config = dict(
    n_layer=12,
    d_model=192,
    n_experts=64,
    experts_per_token=2,
    d_expert=240,
    d_shared_expert=0,
    activation='squared_relu',
    moe_layers=[2, 3, 4, 5, 6, 7, 8, 9, 10, 11],
    router_score='softmax',
    normalize_top_k=True,
    routed_scale=1.0,
    balance_loss=0.00429,
    balance_bias=False,
    router_cosine_scale=14.0,
    init_std_router=0.0249,
    lr_router=0.00279,
    vocab_size=32768,
    norm='rmsnorm',
    norm_eps=1e-06,
    tie_embeddings='early',
    optimizer='muon_variant',
    lr=0.00856,
    beta1=0.95,
    grad_clip=1.0,
    batch_tokens=65536,
    seq_len=512,
    train_tokens=301500000,
    steps=4601,
    dataset='wikipedia_en',
)
Below are experts of layer 9 (counted from 0) of a mixture-of-experts language model. Rows are named router (the router's row for the expert) and show model dimensions 0-191. Each number is 50 + 15 x the weight over its row's rms, rounded and kept within 0 to 99.
After each expert's rows: "gets" lists some tokens that make up at least twice as much of what it gets as of all text. This comes from a sample of Wikipedia text that the model never trained on. Tokens count by the router's weight.

# expert 6
router:61 42 48 43 62 56 57 60 73 35 46 39 67 55 34 39 77 21 56 70 52 29 57 50 15 57 51 46 38 50 80 56 37 43 62 54 30 41 78 66 55 55 60 63 45 38 67 44 56 51 73 67 46 41 43 45 37 72 74 22 62 85 23 46 68 64 27 68 33 34 37 46 44 34 34 07 39 48 82 41 76 53 62 56 44 52 47 39 22 52 53 57 41 42 46 36 47 52 66 56 84 37 52 69 42 41 42 47 51 54 65 84 25 43 18 50 44 54 47 63 83 59 49 53 52 52 41 54 69 55 60 55 34 33 32 38 37 52 41 36 50 82 71 44 42 55 73 63 50 59 36 60 60 33 61 40 66 64 67 44 45 68 35 57 40 56 72 55 45 46 71 76 44 46 87 47 52 64 64 59 63 64 30 49 37 51 70 54 16 27 44 46
gets: " a", " to", " he", " his", " the", " her"

# expert 14
router:43 59 33 38 34 82 28 56 33 51 30 42 39 68 19 56 64 53 66 77 62 42 48 25 47 45 46 51 47 34 62 70 51 42 52 63 35 46 60 58 32 50 92 60 50 30 47 20 14 52 64 63 38 33 43 72 40 33 44 50 40 53 44 54 48 51 29 74 40 54 66 57 59 83 74 46 64 35 46 31 44 36 60 51 46 45 75 56 37 65 55 61 79 62 43 57 72 63 57 41 47 38 63 93 32 27 35 82 60 55 43 83 51 39 60 56 52 66 27 40 64 67 56 53 44 69 21 46 67 33 61 62 56 43 38 59 58 47 46 52 50 52 62 63 53 68 73 52 58 46 38 70 44 26 47 84 53 37 51 63 58 53 81 17 30 49 47 40 58 48 19 63 21 40 66 64 45 69 46 61 55 56 58 53 48 68 63 62 24 50 52 60
gets: " was", " is", " to", " were", " has", " be"

# expert 63
router:46 80 53 62 73 55 51 33 54 72 50 57 56 65 56 54 73 54 29 23 93 70 26 47 21 58 35 60 50 43 32 46 54 24 57 39 90 33 35 71 57 57 67 35 63 88 41 21 38 45 71 42 27 57 27 62 52 31 42 55 39 61 59 67 52 71 60 66 72 44 74 66 60 54 49 58 21 58 60 63 61 55 68 64 82 25 43 62 62 62 55 53 50 45 44 79 62 30 80 62 63 41 57 52 37 38 61 59 48 59 54 26 34 53 18 43 34 76 37 40 55 64 41 72 41 41 61 42 31 55 62 63 50 62 28 33 51 38 54 75 32 33 48 71 36 47 32 50 45 63 44 37 49 58 66 63 41 60 55 30 49 36 52 52 48 64 55 48 45 46 25 86 24 41 47 45 66 55 47 41 38 67 57 46 65 44 34 70 45 38 35 51
gets: "-", "\n", " (", ":", " =\n\n", "\n\n"

# expert 27
router:48 79 17 59 60 56 35 39 47 28 65 38 59 37 24 54 65 23 50 58 65 48 58 35 73 76 62 66 48 45 48 41 72 39 75 26 50 49 48 45 28 39 62 79 53 47 38 48 45 58 33 67 41 69 50 67 16 50 14 57 23 55 52 63 41 30 64 39 61 70 57 49 33 67 53 89 51 53 37 41 46 50 55 65 60 49 76 91 35 56 64 65 65 45 20 69 42 37 51 45 13 20 45 33 32 44 48 67 64 42 66 27 41 44 56 71 43 39 16 45 50 41 54 44 42 41 44 37 66 46 68 44 36 23 42 77 27 56 50 52 34 49 53 46 45 20 24 50 40 72 34 89 54 49 49 65 26 43 50 53 43 42 36 51 58 61 37 35 43 31 43 54 52 41 52 48 32 70 65 53 45 59 62 44 62 60 53 46 49 75 43 59
gets: " in", " is", " of", "\n\n", " at", " was"

# expert 37
router:46 49 63 53 81 38 71 42 55 54 44 71 60 46 52 56 50 38 39 43 60 60 52 31 43 82 64 52 38 61 16 40 56 53 29 15 44 42 57 49 34 46 36 48 48 67 44 57 22 66 52 52 42 51 27 52 51 43 46 52 43 30 53 50 30 63 54 30 62 44 49 67 55 52 57 82 19 54 53 40 43 68 70 46 65 05 56 64 26 62 36 44 48 48 62 49 65 49 73 40 16 32 61 34 55 49 44 59 47 53 60 14 50 46 62 41 40 43 23 43 91 73 53 31 38 51 54 56 63 59 64 31 39 25 50 55 48 40 51 63 30 30 53 45 44 08 49 83 45 65 33 40 56 64 41 56 57 49 41 17 43 43 56 32 53 47 60 54 25 43 47 74 37 64 62 56 46 58 19 63 22 38 60 20 77 57 36 38 58 87 63 51
gets: ",", " of", " and", " in", " the", "),"

# expert 40
router:35 46 40 56 49 37 49 42 41 60 60 48 57 52 42 53 55 63 40 62 30 58 41 68 52 52 61 50 17 50 60 43 44 60 48 67 34 47 24 29 29 58 63 73 35 26 32 71 44 31 37 60 30 50 45 58 39 56 24 37 55 49 60 76 17 43 40 56 55 50 64 49 33 38 21 62 71 36 22 42 40 64 41 55 42 42 71 24 60 53 59 61 72 51 73 46 50 34 53 30 45 64 64 34 51 43 53 25 54 64 58 37 43 37 67 44 46 48 75 46 58 51 42 43 73 39 48 48 68 77 71 35 19 26 61 81 64 47 02 27 47 56 50 57 48 40 68 57 61 67 52 60 59 72 59 42 58 53 16 23 37 51 37 47 31 65 70 50 48 52 25 56 44 13 43 33 58 19 65 53 62 34 43 54 78 37 54 53 51 95 38 61
gets: " the", " League", " season", " football", " team", " for"

# expert 5
router:45 58 54 45 60 42 44 35 55 52 67 41 53 54 59 29 59 35 32 46 54 69 54 45 33 56 52 41 75 38 40 51 60 74 91 24 35 11 57 71 80 52 74 38 49 74 43 40 39 50 24 59 40 56 30 75 37 36 75 47 25 41 49 60 48 52 68 60 63 66 58 42 57 59 59 54 57 46 65 55 49 60 72 44 47 41 58 67 35 60 56 51 36 74 43 69 65 53 76 85 33 41 42 32 34 21 50 27 64 69 38 49 31 70 44 55 55 49 34 52 52 13 47 65 39 40 26 77 61 45 64 55 68 18 50 54 52 49 18 45 46 15 20 77 56 50 33 73 39 53 39 39 39 53 67 47 72 52 33 52 47 66 33 46 57 64 42 65 44 57 35 62 51 35 19 55 30 27 57 76 58 39 77 38 58 56 48 40 62 59 32 55
gets: " ", "–", " (", "born", " /", " –"

# expert 7
router:58 62 47 61 51 29 30 76 32 45 47 44 63 30 57 25 65 32 32 57 41 24 42 43 36 71 69 37 63 41 51 57 55 59 61 52 65 51 50 67 57 53 54 64 52 39 42 42 49 37 37 51 43 62 46 81 46 35 72 50 39 65 45 63 50 80 58 85 51 40 66 75 44 61 63 78 68 00 33 49 25 50 43 86 35 46 64 30 39 52 66 44 53 65 54 56 62 68 45 33 66 81 20 31 38 26 27 31 66 52 61 51 37 58 52 54 53 62 39 53 72 40 53 48 41 44 17 61 40 56 53 41 66 23 32 30 88 26 28 28 40 37 34 54 44 65 33 61 60 82 23 44 63 48 48 59 60 34 54 38 34 54 48 38 39 50 58 62 45 46 37 74 50 36 60 42 38 47 82 71 61 36 61 41 48 44 48 50 51 35 42 62
gets: " ", " the", "–", " a", " January", " August"

# expert 3
router:42 73 31 66 38 53 31 62 37 75 45 42 52 46 11 58 67 46 55 57 50 75 39 44 41 64 34 48 49 61 57 79 48 47 65 48 31 58 44 68 27 54 57 57 53 29 44 43 53 47 33 54 47 38 41 42 62 55 44 44 50 50 20 26 60 46 30 66 79 26 68 38 54 55 45 51 37 36 47 36 40 53 46 60 51 37 45 22 50 62 50 51 58 43 45 66 95 40 52 49 32 49 51 79 62 28 70 48 71 61 63 32 66 59 36 43 52 79 49 60 75 83 63 50 77 74 58 56 38 52 76 44 49 38 52 30 83 53 38 45 28 51 59 88 34 33 45 48 68 45 29 68 49 79 56 51 40 48 36 41 28 47 41 54 36 83 67 85 59 29 43 48 44 65 66 64 61 46 43 45 81 48 62 53 68 27 30 67 26 54 75 42
gets: " the", " in", " on", " a", " of", " for"

# expert 47
router:47 60 27 60 52 57 32 38 33 52 48 63 49 67 72 63 75 53 33 52 87 56 39 55 31 72 34 63 41 46 43 46 43 43 28 39 50 49 46 65 39 51 28 41 47 45 43 35 51 52 53 32 39 70 23 34 62 55 40 57 38 49 80 19 42 68 43 81 64 35 72 52 41 71 41 44 43 38 49 58 70 51 42 86 47 29 59 38 44 67 58 26 42 61 41 39 41 75 45 46 59 68 40 73 33 33 52 54 52 71 84 31 41 29 64 47 52 35 40 39 71 59 31 45 52 21 69 25 34 43 37 73 49 45 42 39 48 54 37 59 43 47 69 78 72 42 36 57 81 49 50 54 78 45 49 48 61 44 71 15 38 46 50 38 52 55 39 73 45 46 28 70 37 30 80 52 35 23 49 51 56 37 85 40 31 52 72 67 70 47 24 51
gets: "|", " |", " |\n", "==", "===", ";"

# expert 21
router:46 73 38 57 60 45 60 40 49 40 36 55 45 66 57 68 70 64 42 58 45 58 18 45 44 39 61 53 54 40 40 39 70 47 58 39 61 41 39 67 36 40 66 48 52 70 37 54 56 22 32 66 36 42 32 44 16 32 53 60 35 31 62 30 30 84 86 40 50 41 55 68 45 57 45 86 52 42 43 76 58 48 86 58 51 00 46 48 54 64 46 25 58 59 51 76 51 43 66 45 54 64 45 55 41 38 44 50 47 58 64 45 38 44 60 61 30 41 33 27 64 67 43 76 34 54 55 42 54 37 55 39 50 41 20 56 68 33 59 37 38 44 40 47 57 39 19 58 63 52 21 33 64 65 74 49 54 41 29 27 38 38 21 45 53 78 35 76 41 35 31 91 50 47 57 49 37 68 39 79 43 70 68 30 68 43 48 46 67 63 42 43
gets: " |\n", "\n", " |\n\n", ")\n", " United", " States"

# expert 23
router:59 59 30 46 36 49 53 57 57 64 44 45 85 53 40 36 66 44 53 24 41 58 42 51 45 70 36 57 37 52 67 44 86 24 47 33 51 28 64 50 50 66 60 54 53 55 43 30 33 69 62 46 50 54 57 47 26 86 46 52 53 70 37 32 34 53 58 39 71 54 56 51 45 66 61 15 42 52 51 56 49 63 61 77 63 31 61 58 42 83 51 70 69 83 62 56 59 12 37 48 37 32 63 73 40 41 69 68 40 46 77 72 35 47 55 66 47 64 53 32 57 70 44 31 30 47 64 42 36 27 35 69 53 57 35 43 44 32 58 66 33 76 32 38 57 48 33 44 63 30 58 65 44 51 58 54 50 50 35 68 49 39 37 55 55 40 84 80 41 55 26 71 33 14 42 34 51 29 32 40 65 39 20 44 61 59 79 44 39 38 75 60
gets: " is", " are", " of", " species", " and", " a"

# expert 44
router:43 79 52 57 40 41 58 57 62 36 23 35 61 68 62 57 64 57 41 38 41 50 23 54 50 53 65 42 43 37 52 48 52 53 61 79 31 49 47 78 72 55 40 39 52 85 47 48 52 28 58 46 52 66 45 58 38 33 60 61 47 77 44 00 57 74 65 56 67 30 46 73 48 53 46 38 48 15 40 55 69 53 54 67 43 28 54 59 50 51 37 38 51 66 68 67 71 79 54 49 42 67 55 36 45 25 57 29 44 59 37 24 31 56 31 37 43 23 24 66 66 48 40 58 48 46 42 50 29 39 70 48 58 21 33 34 52 33 57 34 43 37 33 62 53 59 32 70 61 57 31 17 51 73 68 63 46 60 64 46 07 44 66 14 42 31 60 57 53 37 29 63 64 38 40 54 26 38 41 62 71 39 50 48 46 42 74 65 54 36 41 58
gets: "0", "1", "3", ".", "2", "4"

# expert 52
router:44 59 43 70 42 58 62 59 52 68 42 82 71 71 59 55 55 60 53 37 62 54 29 44 55 44 49 45 55 52 23 55 68 61 46 36 58 45 52 55 36 76 63 44 66 62 36 55 59 45 21 51 32 36 28 71 31 47 47 58 67 41 68 23 50 65 80 58 49 42 50 60 41 73 56 64 49 24 38 61 56 51 55 55 52 11 37 63 40 70 37 49 53 51 33 61 57 62 39 45 51 99 88 64 30 28 65 56 36 55 54 44 45 54 61 51 21 52 29 30 47 55 25 59 45 43 48 46 25 45 60 41 59 48 35 29 61 18 54 32 41 36 48 71 68 46 38 43 60 45 31 48 74 46 71 58 60 41 59 36 44 39 52 16 36 57 43 57 42 27 21 58 32 62 43 17 39 40 24 61 62 49 65 42 54 59 58 99 32 52 72 68
gets: "2", ")", "1", "3", "5", "4"

# expert 54
router:73 69 31 35 56 59 14 57 59 48 52 43 51 71 34 42 64 47 46 40 33 37 55 38 59 51 21 58 55 56 47 74 61 61 40 43 63 44 53 81 44 46 47 34 68 59 65 14 46 56 43 52 52 55 26 66 49 55 54 81 27 32 53 26 28 65 55 60 70 21 91 34 55 57 65 39 57 45 31 59 30 73 38 58 48 14 42 82 26 62 32 50 59 53 41 69 67 49 72 82 40 48 76 51 29 52 46 56 65 43 51 28 56 35 28 61 55 53 29 41 62 77 39 56 33 53 42 48 31 33 46 42 53 53 20 49 34 48 51 42 39 38 32 52 57 57 45 60 85 46 39 67 81 51 55 62 47 57 75 47 35 54 43 43 29 50 44 67 28 55 27 54 44 53 20 53 32 34 60 74 52 38 45 52 73 57 58 85 39 61 48 56
gets: " by", ":", " used", " known", " released", " written"

# expert 53
router:67 49 56 55 64 36 61 56 21 49 42 42 67 46 59 50 55 48 28 44 28 61 43 57 33 64 78 54 62 58 34 40 41 62 58 33 62 26 47 60 73 54 51 19 48 61 50 42 41 55 45 47 25 30 18 44 52 06 44 39 50 33 56 54 37 62 44 61 66 37 65 47 42 62 57 55 67 37 41 79 62 61 76 50 61 28 52 50 48 73 54 35 30 45 55 46 81 48 39 35 31 80 42 55 32 41 31 45 59 73 66 22 25 49 33 63 31 46 30 59 91 70 51 50 40 58 51 54 40 63 46 77 62 31 57 51 41 22 41 47 31 44 61 61 46 54 53 58 48 70 48 28 55 73 78 71 58 16 63 20 51 43 60 66 65 70 40 64 55 28 44 71 24 32 58 74 40 30 60 37 61 60 74 33 52 51 61 50 71 67 36 59
gets: " |", " ", ";", " (", "|", "\""

# expert 17
router:34 45 58 57 58 35 44 23 55 32 63 42 36 37 46 35 73 56 44 16 66 60 42 62 60 49 63 47 47 59 19 42 55 62 66 52 68 50 46 50 44 23 51 37 29 94 45 31 52 33 41 33 48 66 35 63 18 28 35 64 33 53 23 38 61 33 46 43 25 42 57 62 25 59 61 41 34 82 30 50 62 84 52 60 70 50 63 41 55 41 24 61 69 27 45 39 33 51 56 60 56 50 60 33 38 41 61 23 29 63 72 24 61 36 59 69 53 43 62 51 09 42 61 46 47 42 55 60 59 57 76 30 59 60 44 63 63 29 36 37 48 39 34 61 56 38 48 30 50 39 48 42 53 42 65 49 38 78 47 33 35 46 43 44 30 57 59 62 39 32 35 67 65 47 13 27 45 12 53 59 43 49 71 64 58 58 44 33 74 63 39 39
gets: "\n", "\n\n", ")\n", "′", " /", ")\n\n"

# expert 26
router:50 34 25 46 55 72 41 18 41 47 42 70 47 63 47 53 65 41 38 69 44 55 34 41 27 57 42 30 54 62 41 69 45 49 37 46 56 59 46 48 61 65 41 93 56 32 60 44 55 54 51 41 36 26 34 81 41 37 55 34 54 32 68 59 40 43 49 98 67 38 35 47 61 68 46 73 53 49 62 32 64 50 52 51 34 38 55 54 47 68 53 08 52 44 56 55 50 48 71 60 46 53 32 33 16 35 40 49 65 59 50 55 43 48 15 62 57 63 44 15 44 52 74 46 47 62 45 31 68 58 45 62 35 36 35 24 27 70 24 56 41 64 55 58 52 15 19 57 45 51 31 32 51 37 45 60 66 26 55 23 61 17 43 37 43 62 50 72 50 51 47 62 40 59 61 61 60 48 43 61 51 47 87 40 69 48 26 77 38 29 25 42
gets: ".\n\n", " \"", " (", ".", "==", "==="

# expert 46
router:56 60 46 61 56 60 59 49 54 68 21 47 66 51 45 44 57 19 49 59 34 40 58 37 50 65 29 52 56 50 55 69 19 55 36 54 27 62 83 50 40 59 49 55 58 21 39 54 29 69 65 22 50 40 34 32 51 56 59 69 45 45 59 32 59 52 32 51 59 40 40 56 37 61 50 54 46 54 52 20 61 73 65 53 57 61 45 69 26 44 29 55 47 39 55 21 48 52 83 75 33 22 57 68 64 62 30 57 42 58 60 68 41 47 40 57 41 50 57 55 82 65 57 34 44 55 33 17 70 64 37 55 45 36 53 35 27 78 56 31 30 86 29 58 74 27 31 63 26 66 42 73 47 58 46 30 52 67 86 43 53 55 46 54 24 66 63 59 40 56 39 42 45 46 52 39 40 43 36 51 87 39 44 53 50 58 75 72 04 36 55 48
gets: ",", " and", " in", " that", " as", " of"

# expert 49
router:41 83 56 45 34 54 50 44 45 48 56 44 58 59 50 53 78 37 29 39 47 43 22 43 42 62 47 17 39 50 45 58 78 74 52 53 45 67 49 59 53 66 40 52 61 42 46 45 28 76 43 26 15 58 50 46 34 57 47 61 33 67 25 52 60 57 54 52 58 39 57 33 48 57 38 50 41 40 35 10 34 65 40 83 24 42 39 29 56 54 49 58 52 53 43 51 45 55 23 72 46 51 47 56 54 00 66 53 58 61 59 32 45 00 49 44 68 38 47 41 53 54 40 64 51 41 36 61 59 30 40 60 47 39 44 68 51 42 53 57 67 72 51 67 53 41 35 62 44 42 22 22 67 66 87 53 55 65 61 54 44 35 67 41 12 35 58 60 26 39 02 64 44 51 42 49 35 66 43 44 50 42 56 33 50 44 52 66 50 41 24 31
gets: "1", "2", "4", "3", "9", "0"

# expert 35
router:42 64 54 47 53 49 50 41 42 51 60 63 54 45 69 29 60 49 24 54 43 42 42 58 27 65 47 55 44 50 33 63 60 57 50 55 37 43 49 41 58 50 61 60 28 77 39 60 31 48 57 33 19 45 25 78 56 28 51 31 76 44 75 50 21 58 71 71 49 28 28 65 40 62 43 77 67 30 46 43 27 56 46 40 76 32 70 39 59 60 65 30 74 45 73 54 60 79 46 61 58 72 42 24 45 25 58 35 49 68 71 48 31 36 45 75 47 30 42 33 58 47 17 69 35 37 38 45 57 52 61 42 61 30 46 67 63 17 40 43 20 49 50 60 66 35 33 52 63 75 51 58 60 59 72 85 56 38 34 27 38 36 46 40 10 65 46 55 52 32 34 71 35 38 60 43 41 48 55 35 34 42 53 31 75 55 57 47 71 73 38 60
gets: "–", "\n", " ", "1", " (", "2"

# expert 28
router:57 76 62 65 58 45 56 27 46 45 36 62 57 62 62 41 49 47 34 69 44 43 13 63 56 85 45 33 66 50 56 71 78 57 48 63 45 48 49 45 45 83 40 63 39 58 36 26 28 60 46 38 22 44 50 56 36 52 44 44 59 24 62 29 41 58 69 74 65 43 33 77 51 35 64 71 25 44 36 28 50 39 46 86 42 34 40 86 51 60 55 37 57 55 47 58 33 73 47 77 43 78 43 41 50 42 84 42 62 68 42 47 54 48 49 45 23 45 49 29 52 50 61 60 63 57 23 33 40 26 49 50 34 58 37 54 47 34 52 43 41 56 56 59 73 60 48 39 63 33 44 37 81 57 47 73 55 92 66 71 38 16 48 26 26 58 57 36 46 29 31 72 26 45 42 36 61 53 38 52 37 34 58 39 60 48 36 82 52 50 44 47
gets: "2", "1", "3", "4", "5", "6"

# expert 25
router:61 54 48 58 59 64 30 30 27 50 53 58 44 59 38 38 59 42 49 52 60 57 56 33 54 65 55 55 39 65 36 78 54 63 54 50 49 40 66 56 59 49 14 52 61 61 57 40 52 44 48 59 39 37 33 83 42 71 41 69 34 25 43 73 47 71 42 54 24 38 66 31 41 81 39 66 55 47 67 20 44 61 46 65 37 43 56 63 51 56 40 33 54 52 20 50 54 54 00 50 35 44 08 26 40 50 09 63 52 62 81 78 57 51 29 62 57 42 60 23 40 40 52 45 44 58 31 38 35 40 39 32 52 31 45 55 49 51 35 69 23 27 33 76 44 32 52 46 57 44 19 38 76 35 72 57 49 31 44 45 59 50 42 45 41 61 53 66 44 34 57 50 43 49 28 45 48 58 73 42 37 35 76 47 77 56 23 55 61 40 47 40
gets: " ", " $", "°", " January", " September", " July"

# expert 32
router:42 61 29 36 74 60 45 42 26 52 36 38 62 45 43 22 78 41 45 28 73 38 54 33 59 58 46 58 44 66 50 75 64 62 61 66 78 50 42 28 51 52 30 27 52 37 58 33 35 28 39 50 56 48 31 63 58 34 55 38 37 64 54 34 32 58 55 50 53 59 49 81 46 73 50 57 33 77 49 69 47 91 73 35 44 40 48 51 58 51 27 49 51 64 29 68 52 86 55 86 49 71 64 52 37 52 67 53 40 59 52 41 39 56 70 62 34 46 61 35 68 50 54 47 32 46 52 21 38 50 62 27 60 22 35 60 58 31 41 65 32 32 28 62 71 27 51 52 65 57 61 34 75 66 73 55 72 54 50 51 39 50 02 38 53 61 45 61 23 60 42 60 36 30 47 39 27 35 48 67 66 38 18 41 76 61 53 55 60 55 51 45
gets: ".", " (", "%", ")", ",", "′"

# expert 55
router:45 51 32 57 71 45 45 57 55 37 75 59 56 39 51 34 51 57 54 75 55 53 54 44 52 58 56 43 45 42 59 46 67 42 39 33 36 48 82 67 34 60 51 63 40 34 45 37 21 45 57 42 44 24 23 41 41 58 56 31 47 38 49 61 32 49 60 32 72 56 55 72 56 72 54 33 38 54 38 13 60 40 54 45 29 35 52 56 55 51 42 49 60 62 46 59 50 43 78 72 16 00 51 51 44 60 52 32 45 55 28 57 41 70 12 39 62 41 27 57 87 80 44 53 38 47 46 47 52 47 67 52 39 35 26 45 40 51 36 30 15 62 91 65 42 43 47 74 56 73 15 38 43 61 55 49 70 33 42 60 46 54 43 47 51 56 61 77 30 34 53 88 22 58 74 53 58 61 43 67 28 53 66 38 62 57 47 37 48 45 72 45
gets: ",", " and", " was", "'s", "),", " who"

# expert 16
router:37 43 49 62 45 64 39 54 25 60 52 63 61 46 70 40 65 49 35 59 46 41 54 45 29 79 50 59 51 35 54 62 78 33 49 35 25 52 56 58 42 62 56 35 51 44 32 57 39 40 30 55 26 35 29 37 26 24 29 66 41 29 63 26 45 68 49 43 57 57 47 51 52 69 50 54 45 53 46 66 43 48 73 68 39 30 49 62 31 72 21 44 45 51 53 48 89 66 47 63 45 61 68 64 28 53 53 51 34 47 43 25 36 55 12 48 26 48 29 44 73 59 63 54 35 42 37 19 70 52 57 37 48 40 33 36 45 46 34 44 22 44 50 73 53 47 58 63 69 43 45 14 36 62 56 75 73 66 74 10 76 68 52 49 40 66 62 68 62 60 47 89 50 50 53 51 34 46 41 72 73 34 59 34 77 48 34 52 70 72 34 35
gets: " |", "\n", ";", ")\n", " –", " -"

# expert 13
router:41 48 43 59 74 41 59 41 41 29 64 47 46 57 60 46 41 46 25 57 69 65 66 61 75 55 65 35 39 43 32 66 70 59 32 53 68 53 51 60 40 68 47 77 74 49 40 34 32 41 54 46 46 58 29 79 42 60 41 38 58 15 67 61 48 53 70 47 49 53 82 73 27 58 56 89 46 61 22 52 59 40 71 68 62 33 65 63 62 48 37 47 40 56 38 65 62 38 53 57 46 51 72 27 35 27 58 49 26 43 55 23 47 39 42 59 41 32 36 13 47 39 43 47 42 34 74 48 61 37 80 32 52 81 32 78 63 33 48 38 65 53 47 65 53 50 47 88 51 54 46 40 62 47 76 57 48 59 59 59 65 43 51 27 29 56 68 48 34 34 40 73 43 43 58 25 41 56 24 82 28 34 39 55 65 41 57 50 66 85 30 46
gets: "\n", "-", " School", " District", " of", " University"

# expert 18
router:61 32 32 44 44 39 31 60 36 31 55 47 47 37 38 29 71 57 43 64 59 45 54 25 47 46 49 43 43 38 58 37 81 67 38 70 54 57 40 53 46 72 50 72 55 33 50 44 45 00 43 58 48 31 37 66 57 63 57 53 42 62 42 57 38 49 51 46 62 41 37 34 45 47 55 01 50 36 39 57 58 54 70 69 43 41 67 37 62 50 56 47 50 68 23 42 72 52 46 39 67 48 54 35 29 35 56 35 69 69 51 42 51 58 21 67 54 12 45 62 69 49 49 54 41 49 31 59 57 38 67 65 63 33 23 48 53 48 29 29 26 32 48 56 49 67 30 56 62 51 36 65 68 57 65 51 88 23 19 71 59 64 32 67 30 37 52 80 51 73 49 58 29 00 36 49 63 38 46 51 42 59 41 33 56 57 69 52 48 67 73 63
gets: " was", " his", " to", " her", " died", " in"

# expert 8
router:75 70 49 52 46 51 57 44 56 43 54 58 78 27 36 49 74 50 42 39 45 35 22 52 41 49 67 60 67 29 30 39 57 81 80 49 61 15 67 38 90 55 56 39 57 63 30 48 39 41 30 38 21 50 21 64 35 02 65 40 52 54 71 25 51 60 72 53 44 41 58 46 62 62 49 50 73 49 49 57 54 69 69 65 44 18 19 47 28 67 55 47 46 62 59 42 75 52 55 36 42 70 61 48 29 38 65 59 43 51 48 28 26 61 52 42 39 42 38 52 71 58 58 78 36 37 48 58 37 32 51 54 55 34 50 46 62 08 33 12 46 32 31 60 42 52 48 58 46 41 45 53 51 51 68 50 72 35 46 43 57 33 52 31 57 59 48 62 40 36 36 90 27 39 38 52 32 39 54 69 63 57 57 42 49 60 63 34 49 66 30 44
gets: ")", "1", "2", "0", " —", "6"

# expert 58
router:57 57 61 49 38 58 61 33 40 58 23 53 43 54 78 50 65 50 52 51 45 50 11 27 45 42 61 55 43 33 49 61 79 59 54 46 37 44 52 62 66 62 49 35 63 52 46 62 57 48 71 59 04 29 48 62 42 36 40 25 56 34 65 44 72 77 42 86 39 55 50 65 38 65 25 72 39 46 30 52 43 54 66 66 40 23 44 46 38 46 47 44 53 62 55 59 63 51 33 31 41 53 16 46 48 32 26 24 45 61 77 34 24 53 21 43 24 33 41 42 92 54 66 60 36 59 49 26 28 54 32 48 75 47 56 43 50 36 38 42 41 35 46 57 35 54 59 50 34 48 02 34 58 64 60 59 61 38 52 15 46 34 46 48 52 61 49 72 64 60 37 68 49 32 33 55 26 54 75 72 47 63 48 58 54 65 51 79 61 41 33 58
gets: " ", ":", " $", " —", " —;", " –;"

# expert 15
router:39 60 61 46 63 27 61 28 38 46 66 77 46 46 57 61 65 29 46 43 31 43 39 32 55 53 67 56 37 35 18 62 56 35 55 43 41 34 61 54 30 54 53 23 48 73 50 50 37 40 54 29 33 38 22 45 32 17 58 56 36 39 64 39 48 48 57 54 52 72 33 67 55 74 41 67 42 45 39 59 44 25 69 62 33 19 64 64 52 60 35 64 51 36 37 37 37 28 65 69 34 32 34 32 10 37 36 48 56 46 44 04 38 39 52 51 41 47 40 44 82 18 45 36 38 30 45 66 60 62 60 69 58 49 29 59 54 33 59 68 28 36 79 58 44 46 44 84 53 50 67 33 52 42 58 47 71 56 64 27 54 33 58 42 53 71 37 70 31 40 33 65 52 43 67 44 45 42 76 41 48 64 68 49 81 53 44 40 55 60 13 39
gets: "-", ":", "|", " |", "=", ";"

# expert 62
router:33 56 54 25 34 32 56 47 57 44 39 28 41 40 23 29 54 37 55 68 30 46 44 45 44 52 51 49 58 39 46 70 55 54 56 65 38 22 50 61 36 68 60 73 34 43 47 44 35 66 38 56 23 14 37 82 41 75 41 34 48 48 43 36 45 59 22 34 71 49 58 59 29 54 44 64 66 34 24 23 42 58 67 80 41 48 50 53 35 79 48 78 77 53 40 79 43 36 54 50 48 38 38 47 29 00 68 59 59 66 55 42 47 56 65 62 25 36 29 47 63 41 66 47 59 59 29 49 53 56 72 27 50 50 42 35 44 67 45 28 41 59 32 67 65 48 50 62 56 30 55 75 82 64 52 39 60 61 61 66 43 65 47 52 49 68 60 75 31 64 29 52 33 31 58 42 22 49 34 56 42 43 34 33 82 73 48 68 42 57 49 56
gets: " of", " in", " In", "In", " on", " a"

# expert 41
router:28 48 40 42 74 57 40 48 45 61 49 51 41 51 59 31 63 29 60 30 28 56 21 33 49 65 51 75 23 71 36 37 74 46 56 58 88 54 40 73 45 53 57 32 74 70 36 60 24 12 37 56 56 34 44 40 31 32 53 72 44 73 58 26 66 52 44 52 45 50 75 70 14 67 48 51 53 38 23 52 47 56 60 55 79 49 73 50 29 52 38 49 44 45 39 40 55 72 42 31 34 46 23 32 39 25 58 44 43 58 98 36 52 61 34 53 50 67 41 32 58 45 42 44 40 30 54 29 43 50 65 27 69 37 52 61 55 36 18 59 44 47 44 64 63 56 50 58 62 65 47 54 51 42 60 57 55 33 65 25 41 50 23 42 40 62 48 71 67 66 45 73 46 45 44 27 38 45 63 71 68 60 39 34 48 52 83 50 62 75 31 56
gets: " |", " |\n", "-", " ", ")\n", "\n"